Below are experts of layer 11 (counted from 0) of a mixture-of-experts language model. Rows are named gate (a neuron's input weights, with its number), up (a neuron's input weights, with its number), down (a neuron's output weights, with its number) and show model dimensions 128-255. Each number is 128 + 32 x the weight over its row's rms, rounded and kept within 0 to 255.
Before each expert's rows: a language model's description of what the expert responds to; "comes after" lists some tokens at least twice as common just before its tokens as in all text. This comes from a sample of Wikipedia text that the model never trained on. Tokens count by the router's weight.

# expert 23
What it handles: Non-leading digits in numbers. Middle and later digits inside multi-digit numbers in tables, ISBNs, vote counts and scores, such as 2,867 or 978-3-7799.
comes after: " ", "1", "2", "0", "3", "."
gate0 [113 208 115 144 125  87 175 137 125 114 129  88 138 144 118 132 126 110 138 100 122 141 115 170 151 167 137  44 134  77 100  91  92 189 153 145 136 240 116 116 186 135 152  54  89 122 173 115 111 137 120 151 131  86 196 135 124 126 138 122  97  45 107 114 179 108 114 113  83 162 108 130 106  99 166 147  89  94 111 120 148 125 108 129 122 166  86 160 126  91 121 136 146 124 189 177 141 103 108 101 134 178 102 101  78 112 114  99 116 126 133 163 129 108 102 108  99 148 154 159 131 132 103  96 123 133 160 146]
up0 [179 187 144 116  72 122 141 153 106 207  95  97 164 134 134 145 133 121 147 135 138 115 135  89 134 139  97 123 159 163 117 125 144 102 156 112 147 191 102  74 130 144 132 141 169 126 158  98 102 169 159 112 167 127  75 119 110 189 109 132 101 111  93 108  60 114 171  79  82 125 145 157 143 151 126 134 114  94  87  91 162 150 157  82 116  92 153 101 139 141 134 114  89  84 136 151 106 162  85 179 198 158  85  88 120 128 179  95 119 110 138 199 132 198 167 182 173 146 126 101 126 116  51 165 103  54 172 116]
down0 [ 71  96  87  79  93 195 108 133 146 107 138 162 105 157 144 100 180  76 119 120  85 148  92 107 145 141 171 134 107  83  96 119 132  65 167 142 137  78 148 161 175 144 134  77 167 128 118 167 117 144 191 129 161  83 158 120 161 157 129  98 171 132 140 182 141 206 147  84  83 133 166 121  95 107  94  66 150 118 170  81 121  94 150 102 162 158 113  61 173 176 126 233 133 185  92 142 151 136  90  96 200  98 153  70  87 153  93 180 133  96 125 151 135  98 152 167 112 180 131 110 166 139 125 132 143 139 123 145]

# expert 51
What it handles: Lowercase word-initial letters. Single lowercase first letters of common words split into pieces after the, a or numbers, like p(ensions), p(ipes), f(ifty), r(ural).
comes after: " the", "-", " a", "==", " and", " ("
gate0 [116 108 123  70  68 127 182 175 125 162 167 131 141 161 136 162 140 142 132 112 128 141 118 214 103 162 195 104  76 128 134 124 114 116 146 125 146 112 105 135  88 140 113  90 129 120 104 124 165  86  92 112 102 117  83  74 105 115  98 122 124 102  97 127 118 126 106  71 146 123 108 148  56 126 129 154 164 127 119  85 153  78 118 127 117  85 173  97 164  82 123 145 138 102 171  96 151 128 147 140  84 120 148 117 104 186 161 144  83  84 138 147  96 147 145 108 161 133  49 117  97 145 145  70  84 108 104 116]
up0 [204 158 118 167 179 122 101  93 144 169 183 164 105  92 160 147 181 103 107 133 150 130 116 100 153  55  82 168 160  93 124 127 151 116 111 137  95 122  96 154 118 125 158  66 119 167 133 112  98 205 104  96 112 135 111 133 168 146 114 113 102 122 141  69 162 131 123 150 159  85 141 128 156 116 137  82 133 117  70 130  71 135 147 146 161  97 133  95 128 178  96 109 156 111  91 139 141 200 148 114 126  99 142  74 154 153 113  64 117 133  92 123 143 125 136 106 109 122  98 200 102  87 144 126 156 106 137 127]
down0 [121 151 127   0 124 156  69 134 125 128 140  75 115 135 131 148  88 181  75 141 140 161  45 103 142  94 154 106 121 129 210  97  76 143 137  79  82 121 112 175 148 164 151 154  65 132 137 160 131 115 159 116 138  95 152  98 123 168 156 130 114 126 162 148 155  40 128  84 136 158 128 178 110 151 108 105 187 105 208 130 148 123 114 119 136 160 107 153 137  82 108 104  57 115 135 104 112 112 118 117 132 151 102 139 114 185 136 158 146 128 145 155  97 101  75 100 124 107 147 168 155 119 153 109 147 125  85 152]

# expert 6
What it handles: Mid-word pieces, table digits. Middle pieces of personal names and split verbs like reve-al-ed and b-ur-ied, plus digits and spaces in table cells.
comes after: " |", "2", "0", " J", "6", " N"
gate0 [178  54  84  66 135 153  81 135 119  99 138 139 120 155  83 102 158 141 115 141 164 166  95 134  68 170 131  89  86 171 141 147 197  76 163 118 124 119 157 155 152  99  79 112 130 145 106 122 120 147  90 170 115 133 102 106 108 166 115 104 141 133 137 169 145 118 117 115 127 171 140 158 115 119 145 165 125 140  99 168 102 138 135 141  52 166 160 166 177 123 164 145 181 132 182  88 176  96  78 158 145  95 135 114 116 110 112 128 122  72 184 125 146 124 171 108 107 132 133  82 107 150 175 100  93 157 156 139]
up0 [132 160 142 163  87  83 106 162 133 138 131 127  90  85 116 171 148 149 109 104 114  82  91 140 169  94 140 165 164  78  96 108 110 123 150 141  84  87  90 102 128 147 138 129  84 189 102 129 127 180 130 162 106  67 159 215 114  59  92  75 122  82 106 135  95 121 142 121  69 140 141 113 152 145  88 125 170 121 118 105 154  94 174 136 212 119 140 141 136  66 174 107 128 141 125  90 162  94 177 126 169 171 145 132 125 130 137  96 104 187 140 175 148 136 159 107 192 135 133 107 176 132  73 150  79 155 153 117]
down0 [ 67 133 137 142 138 146 121 135 139 228  83 174 195 139 128 166 126 135  71 127  75  96 152 117 152 151  94 124 113 121 111  88  60  97 145 120 130 120 103 129 115 149 133 133 107 138 125 166 110 116  47 125 124 131 179 106 103 138 160 145 154 141 170  91  57  52  64 126  54 134 115 181 130 118  87 128  96 143 189 122 194 149 137 134 112 171 129 102 128 184 112 113  79 116 166 122 112 139 183 136 178 135 112  84 121  98  81  96  91 112 152 213 158 111 164 107 135  94 156 129 152  92  91 127 139 136 137 177]

# expert 4
What it handles: Year-start digits, newlines. First digit of four-digit years after a space, dash or line break (2011, 1962, 1774), plus line breaks and section-heading equals signs.
comes after: " ", " (", "\n", ".", "–", "|"
gate0 [191 124 157  75  78 106 150  97 153 118 155 144 131 102  88 139 119 143  92 137 115 210 122 161 143 115 174 139 134 158 144  67  77 110  92 162 130 131 103  98 111 148 146 147 165 106 121 167 119  55 111 139   3 186 175 157 181  95 106 103 113 103 145 134 134  90 117 109 137 126 134 135  45 145 108 153 135 103 119 153 113 140 141 128 105 108 170 174 116 140 149 134  94  81 168  88 102  98 165 136 103 136  86 108 186 176 102 150 106 188 133 171 132 159 159  84  77 117 136 110 195 147 158 143 159 187  99 138]
up0 [229 178 136 148  51 125 108 108 126  97 169 179 151  95 102 110  86 136 135 139 222 164  52 130 144 131 131 192 114  91 152 134 101 121 143 111 105 154 180 128  75 124 123 132  80 117  96  94  99 164 149  69 156 112  98 178 114 116  66 143 102 144 146 134 191 122 125 129 152 104 108 128 194  62 136  80 112 124 127  91 133 108  95 137  67 112  69  95 134 154 149 136 157  98 182 169  81 146 156 147 119 103 135 138  97 109 134  98  68 124 142 123 126 118 177 167 141 138 122 157 107 121 127 138 129 119 163 135]
down0 [105 155 218 117 108  74 101 161 121 101 151 152 137 137 130 119 174  95 161  64 188 163 123 154 122 154 176 129  81  90  88 132 156 159 130 129 167  81 154 100 118 139 151 158  90 147  93 158 145 129 175 130 119 134 126 108 159 126 120 143  69 182 116  77 123 181 116 160  98 154 161 119 182 140 142 120 181 131 159 185  74 117 102  85  77 118 134 121  77 115 132 192 157 144 112 103 155  65 107 121 139 176  90 143 115 118 118  92 164 148  34 145 138 116  95 152 112  83 116 100 140 124 173 173 136 102 133 181]

# expert 31
What it handles: Year century digits. The second and third digits of four-digit years, such as 1-8-67, 20-0-2, 20-1-3, in biographies and citations.
comes after: "1", "9", "2", "0", "8"
gate0 [146 171  89 135 112  87 150 105 157 127 145 121 184 126 150 137 130 126 106 136 163 200  65 147 146 123  82 122 125 144 123 126 163 118 152 113 111 166 120 142  67 150 163 146   2 130 112 130 139 128  64  79  89 145 115  89  72 114 151 139 136  65 152 121 160 125 135 133 116 168 102  52  63 131 109 139 132 155  76 142 113 163 120 139 101 129 118 155 159  97 114 120 117 115 153  85  58 118 149  96  92 119 118 127 152 131 105 105  97 187 132 124 142 191 146 126  59 111 120 152 156  57  83 127 141  74 148 139]
up0 [100 166 152 161  81 149 173 138 134 122 136 113 103  94 135 158 119 136 149 116 134 164 102 116  89 128  84 130 117 127 109 116  94 175 135 188 130 126 159 127  88 179 130  85 132 125 113 143  83 113 180 112 147  82  72  74 170 167 116 142 169 150 166 156  94 124  79 183 120  83 117 157 164 162 133 117 125  78 130 136 122 114 130 117  92 140 189 158 131 167 144 102 141  17 140 158 102 107 133 133 136 132 144 145 105 148 103 149 148 144 144 158 102 146 132 115 111 128 181 165 182  86 170 115  58 131 124 124]
down0 [186  92 123 142 157  98 135 110 124 156 146 165  97 123  92  93 126 154 146 185  85 111  64 129 142 156 110 116 142 150 154 103 100 112 147 101 125  93 109 132 163 176  96  93 106 124 128  54 132  98 113 110 134 186 135 128 149 195 145  58 141  90 107 146 132 134 202 136 129 157 142 137 132 150 104 158 151 158 122 118  83 156 133 107 132 149 116  86 119  85 159 174 126 134 127 116  84 117 136 159 130  78 176 127  93  67 116  64 128 195 156 103 158 167 157  80 155  63 146 141 126 143 130 145 127  96  76 135]

# expert 5
What it handles: Subject pronouns and auxiliaries. Pronouns, auxiliaries and linking adverbs just after a subject in biographies, such as he, was, had, then, later.
comes after: ",", " he", " He", " and", ".", " which"
gate0 [161  93 119 173 101 135 150 100 114 136 108 129 140 127 150  66 147 117 149 156  94 168 105  97 199  63 139  99 164 118 135 216 109 141 148 190 157 123 126 121  82 144  81 133 125 148  81 143 111  97  80 137 125 125 155 111 126 105 137 126 121 169 128 118 151 141 104 134 162 105 132  92 115 118 137 127  50  95  26 157  82 133 121 143 140 177 125  76 137 108  72 132 135 125  88 123  79 137 177 198 105 138 103 157 130 139 116 129 178 190 128  98 130 126  99 103 187  83  70 109 111 155  84 182  79 125 121  98]
up0 [203 100  93 119 155 119 142 132 123 177 203 156 107 129  91 116 134 169 150 111 168 123 103 117  40  98 169 102 148 156 136 177 141 219 162 128 137 111 135 153 169  99 193 156 106 124 160 167 171 114 118  83 120 100 159  92 113 115 161  51 160 152  91 179 108 111 123 135 128  74 124  83 145 117  98 147 139 150 140 114 147 113  84 136 181 117 101 107 138  95  97 112 122 141 184  69  91 130 138 175 155 100 164 169 117 137 169 119  82 106 113 171 123 115 136 135 156 116 176  91 145 111  47 144 160 124  83 102]
down0 [180 128 172 200 151  88 163 135 151 146 140 145 125 147  95 137 102 184  45  69 100 141  98 153 149 133 166 129 205 125 135 168  79 146 165 138  91 150 114  73 153 141 169  69 108 133 149 159 114 109 128 121 142  99 123  65 160 136 109 135 116 142 152 151 135 135  81 137 129  88 114 113 124 153 129 107 144 125 217 143 199 110 122 131 112 136 157  82 179 103 157 141 138 131 119  97 131 100  86 158 102 127 149 121  98 124 152 152 113 143  91 118 161 130 143 130 189 133 182 141 150 146 141 142 132 114 120 125]

# expert 32
What it handles: Initial m, c, digits. Lowercase word-initial m, c, t pieces such as m-ap, m-urder, plus single digits within coordinates, years and table numbers.
comes after: "1", "2", " (", " a", " \"", " his"
gate0 [111 122 130  69  87 113  68  91 115 105  84 208 146 146 125 111 196  89 161 157  66 167 109 146 161 107 134 100 124 123 105 179 144 108 101 137 134 168 113 106 111 142 156 149  93 126 130 134  68 119  98  77 128 171 141 192 119 171 155 135 190 116 162 109 115 127  85 122 139 192 153 116  99 151 146 128  80 151 139 164  89 112 187 189 125 128  67  66  79 188  68 129 148 134 138 163 125 123 118 115 109 177 108 188  92  96 133 147 110 140 108  84 101 177  64 137 129 131 104 185 173 113 135 151 106 172 119 133]
up0 [ 78 169 153 179 134  90 174 157 144 111 123 125 126  98 148 139 162 181 114  43 175  48 177  60 157  88  92 190 157 156 132 122  94 159  58  66 158  95 141 112 133 120 124 124  84 123 126 120 129 144 162 128 104 116  95 131 141 186 128  99 159  90 188 108 102 124 149 151 109 114  97 175 186 110 163 110 148 146  74 117 107 146 153  62 112  82 166  97  61 113 169 127 133 112 111 190  93 134 203 108 104 185 105 101 105 162 117 186 122 183 120  53 146 115 143 131 192 152 126 137 119  81 129 138 130 113 119  99]
down0 [128  93 108 108 102 187 192 126 122  80  95 128 168 142 101 147  80 162 148 189 143 139 153 128 133 148 120  93  97 116 144  91 113 171 143 120 124 154 158 131 102 134 110 169 159 135 146 114 122 158 123 103 132 180 146 121 184 168 154 124 135 129 139 129 150 188 111  99 176 117 171  82 113 142 147 150 137 125  87 179  63 110 104  92 107 124 109 141 174 120 137  90 138 118 123 120 106 137 154 119 118 158 176 193 165 138  58  73 114 103 153 132  68 168  94  97 175  89 176  92 150 106 143 160 153 161 157 116]

# expert 59
What it handles: First digit in table cells. First digit of numbers in tables of votes, league standings and statistics, such as 299, 30, 14.
comes after: " ", " (", "1", " $", "–", " +"
gate0 [206 117 140  96 107 140 128 164 115  95 126 112  97 151 165  96 145 123  84 157 202 108 143 137 132 162  81 135 181 130 185 115 105 153 116 164 112 128  90 153 128 125 111 152  93  90 150 141 135 136 132 107 159 131 117 156 136  92 191 155 127 142 122  81 113 114 179  76  75  69  73 144 153  85 142 135 141 141  79  96 130  51 176 118  94  89 120 106 110  94 108 146 159 163 169 116 100 123 141 134 113 112 126 191  80 121 138 116  63 132 138 124 199 147 181 124  98 140 100 151 174 109  90 125 150  93 115 115]
up0 [126 158 144 124 110 152 197 108 159 122  62 122 140 165 136 146 166  47 135 129 121 143 130  72 126 142 127  90 147 164 101  89  99  57 128 109 111 198 126 158 133  81 127 130 121 165 137 157 110 119 138 138 163 143 145 162 134 141  84 158 111 123 147 103 113 111 187 143 114 122 143 138  75 129 121  87 101 124 121 134 162 130  90 142 109 113 180 147  48 116 141 117 109 119 111 137 183  93  84  72  97  33  78  75 144 191 126 113 127  80  79 109  95 110 163 113 131  82 133 105  85 184  96  95 148 122 127 107]
down0 [ 70 117  81 132 138 112  75 106 148 160 120 141 128  97 127 122  93 175 103  86 116 148 134 159 167 139 153 149 109 166 168  75 111 101 104 121 145  48 146 175 173  82 121 119 125 108 136 130 137 139 124  72 132 108  87  97 107 171 174 128  96 111  84 126 178  24 144 167 145 121 138  50 121 114 103 123  95 149 123 144 128 139 151 151  65 130 114 124 153 122 125 226 160 106  94  60 138 147 140  90 130 117  91  77 126  58  87 117 160  99 137 113  77  90 129 113 152 149 154 131 157 165 163 136 121 117 108 125]

# expert 13
What it handles: Table numbers and units. Numbers inside statistics tables, especially zeros after pipes, plus unit words following numbers such as km, lb, ft, kg, million.
comes after: "0", "9", "3", "8", "5", "2"
gate0 [193 114 210 158  88 101  89 154 158 105 159  77 174 153 155  58 169 104 103 209 157 146 112 167  99 159 108 116 122 134 154 151 125 157 111  73 175 133 133 135 116  98 108 124  52 128 154 199 132  70 117 153  90 126 113 105 162  88 140 142 117  92 165 141 122 117 185  99 118 106 108 106  71 111 108 118 130  92 121 155  96 160 106 160  86  89  90 130 102 116 113 147 132 103 125 192 146 132 177 115 183 141 134 147 125 135 129  90  77 154 119 139 116 150 164 130 138 132 116 133 148 175 153 143 103 115  76 132]
up0 [123 114 182 179 100 182  98 140 153 207 154 121  88 130 125 131 148 159 152 101  99 111 128 142 123 162  38  68 209 129 127 135 186 116 187 132  74 110  37 149 123 113 102 122 114  82 134 122  87 144 115 130 165 210 180 183 124 131 141 124 119  68 129 150  85 106 155 129 127 169 107 131  73 201 122 142 118 200  78 137 131  84 182 135 140 140 108  81 107 133  77 118 121 143 125  97 117 125 129 160 128 123  66 148 157 180 105  97 159 149 127 123 148 165 151 117 201  61 103 151 141 145 128 141  90  96 105  75]
down0 [127 112 107 130 135  87 127 145 114  70 125  61 149 130 113 116 159 103  83 186 159 156 127  68  90  95 121 139 188 111  89  79 103 134 167 120 119 139 141 169 121 158 177 158 149  98 147 168  88 196 148 157 103 163 172 120 109 164 121 136 143 125  95 164 103 101  76  91 171 114 144 132 148 143 111 145 127 135 195 133  85 177 118 107 101 128  96 138 130 121 159 140 132 138 134 160 136 127 203 185 120  94 153 138 145 152 121  87 123 134 135  75  35 158 156 115 126  93 167 187 170 155 130 113  78 117 108 130]

# expert 19
What it handles: Date starts, table pipes. First capital letter of month names in birth dates (M-ay, J-une), row-initial pipes in tables, and stray byte pieces.
comes after: " ", "\n", " (", "1", "2", "″"
gate0 [133 119  86 120 112 120  54 123  77 160 152 139 102 165 169  99 116 161  68 107 185 157 143  97 163 129  73 144 113 174 173  98  73  89  96  57  85 160 153 125 159 134 129 145  98  68 126 102 146 120 135 130 111 145  97 175 134 125 177  86 143 146  98 143 137 113 158 117 140  85 115 129 150 154 144  63 142  96  80  93  88 105 166 120  61 135 126 119 118  83 167 137 130  90  91  78  93 163 131 120 100 148 136 121 155 123 117 137 108 135 174 128  62 169 127 136 149 147 106  85 172 147 209 170 111 208 114 147]
up0 [ 84 149  61  65 122 138 115 144  57  82   0 107  97 120 150 131 129  81 118  98 117  86 115 118 110 100  70 134 140 171 147 108 168 120 156 101 160 152 138 112 153 134 147 116 124 139  64 134 108  34 105 120 142 141 103 139 135  42 128 138 105 119  92 120 142 137 124 111  98 155 154  64 127 172 102 142 168  82 151 170 111  91 123 160 114 108  98 148  83 141 115 107 105  69 141 105  89 148 118 114 199  88 142 193 163  72 166 107 108 170 130 125  75 171 157 147  92  80 116  96 162 118  98 126 116 153 146 162]
down0 [112 143 106 102 125 148 113  69 142 121 106 157  83 144 168 134 153 121 163 108 152 132  57 133 115 135 172 129 163 152 102 153 227 111 127 140 104  93 153 131  40 132 151 132 156 149 133 160 126 173  60 133  98  74 176  64 137 142 140 137  95 126  69 158 130  50  91  96 117 114  98  63  79 129 189 152  88 119  99 143 161 113 106 145 147 159  71 109 149  73 123 126 146  83  86 108 145  86 192  89 128 104 106 154 134 138 129 202 133  85 113 173 119 105 130  95 172 153 137  94 119 124 105  97 130 138 149 140]

# expert 27
What it handles: Table digits and line breaks. Digits, pipes, line breaks and separators in sports tables, lists and coordinates, plus first pieces of place names like Br(adenton), Per(th).
comes after: " |", "2", "1", "0", "9", " in"
gate0 [109 109 110 113 175 114  96 215 194 182 162  95 132 114 122 139 217 152 123 146 149 100 134 119 152 112 113 173  77 146 122 140 119 136 132  89 133 143 126 155 136 147 154 129  88 150 146 121 180 129 123 114  72 146  69 154 143 151 125  99 143 122 116 123 103 119  64 119 184 117 161 165 115 180 149 158 171 160 111 142 160 177  85 105 189  91 124 158 167 193 127 140 149 154 130 140  84 159 119 165 204 161 151 112 152 126 104  86 128 141 140 142  89 102 120 108  91 181 133 114 127 196 140 166  94 131 127 168]
up0 [126 119 162 152 152  85 116 128 104 180  99  94 134 147 149 149 166 138 119 109  72 122 138 151 161 126 142 153 133 177 157 112 123 144  74  82 149 136 140 182 115 138 156  97 110 118 111 137 159  90 138  92  82 175 141 139  86 195  93 168 169 143 200  85 154 133 102 165 168 141 115 106 125 112 146 112 120 101  47 183  88 121 131  91 132  96 109 169  71 105 153 147 122 136 126 174 152  94 106 127 113 107 124 134 116 123  89 111 145 128 102 179 157 150 196 106 206 160 144 128  72  93 160 150 195 132  98 145]
down0 [ 72 118 138 125 164 103 178  95 176 138 105 134 122 134 128 133  79  55 113 119 126 138 151 138 118 168 139 128 143 109 157 147 153 166 152 150 176 149  72 204 121 113  53 156 161 187 143 139 169  64 161 167 111  63 138 105  91  95 117 118 126  80  91 128 152 202 169 113 163  96 127  93 109  74 167 148  81 132 128 170 107 126 117  64 131 122 142 141 115 123 179 109 127 141  94 133 125 105 151 108 109 105 106 167 147  94 106 158 111 161 173 186  89 149 145 116 156 144  74 114 110 107 125 172 176  91  99 133]

# expert 18
What it handles: Capitalized initial letters. Single capital letters or word-initial capitals in tables and citations, such as country codes (AUS, CZE), author initials, and the pronoun I.
comes after: " |", " (", ",", ";", ":", "."
gate0 [117 191  92 102  71 119 131 144 156  94 133 157 138 139 156  87 112 159 123 115 161 137 125 138 114 190 124 113 142 119  81 198 130 141 128 145 163 134 126 126 117 114 134  80 136 145 112 137 170  66 114  73  88  88 115 136 109 169 140 150 149 150 159 168 142  71 117 134 128  94 153 105 119  69 157 152 151 195 114 163 148 155 104 156 110  93 126 101  91 142 127 171 237 122  94 128 146 117 185 102 144 139 151  96 124 146 119 134 141 108 203 136 133  88  96  83  90 137  83 164 153 176 167 150 123 154 129 111]
up0 [117  76 102 180  72 110 155 104 135  55 103  90 130 169  98  95 100 167 141 118 143 124 162 136 127 191 139  98  81 110  73 220 129 173 126 126 148 127  90 155 136  97 184 142  84 114 133 159 104  55 140 199 110 179 117 134  86 150 119 141 168 164 153  99 125 163  93 145 143 135 155 136  80  69 161 168 183 107 150 141 141 105  82 146 120 175 164 125  69  80 103 148 201 118  77 132 109 107 157  92 176 156 151 115 145 124 136 158 189 146 191 101 100  86 129 114 132 176 121  93 169 156 150  71  86 189 121 128]
down0 [166 135 132  88 173 142  92 150 101 100 140 105 131 125 126 149 137  85 120 154 121 147  54  69 110 143 151 126 147 115 184  89  96 119 136 152 139 117 109 150 127 116  46 116 149 157 147 173 120 139 151 113  93 112 145 119  76  98 128 104 136 126 163 155  64   4 140  78 210 142 140 175 158  51  94 161 183 153 123 154 148 124 116  59 144 118  83 108 138  84 101   6  88 147 175 177 132 145 114 148 122 112  64  98 132 189  93 113 111 100 148 142 163 135 171 143  85 145 155 147 139 103 123 156 130 153 122 104]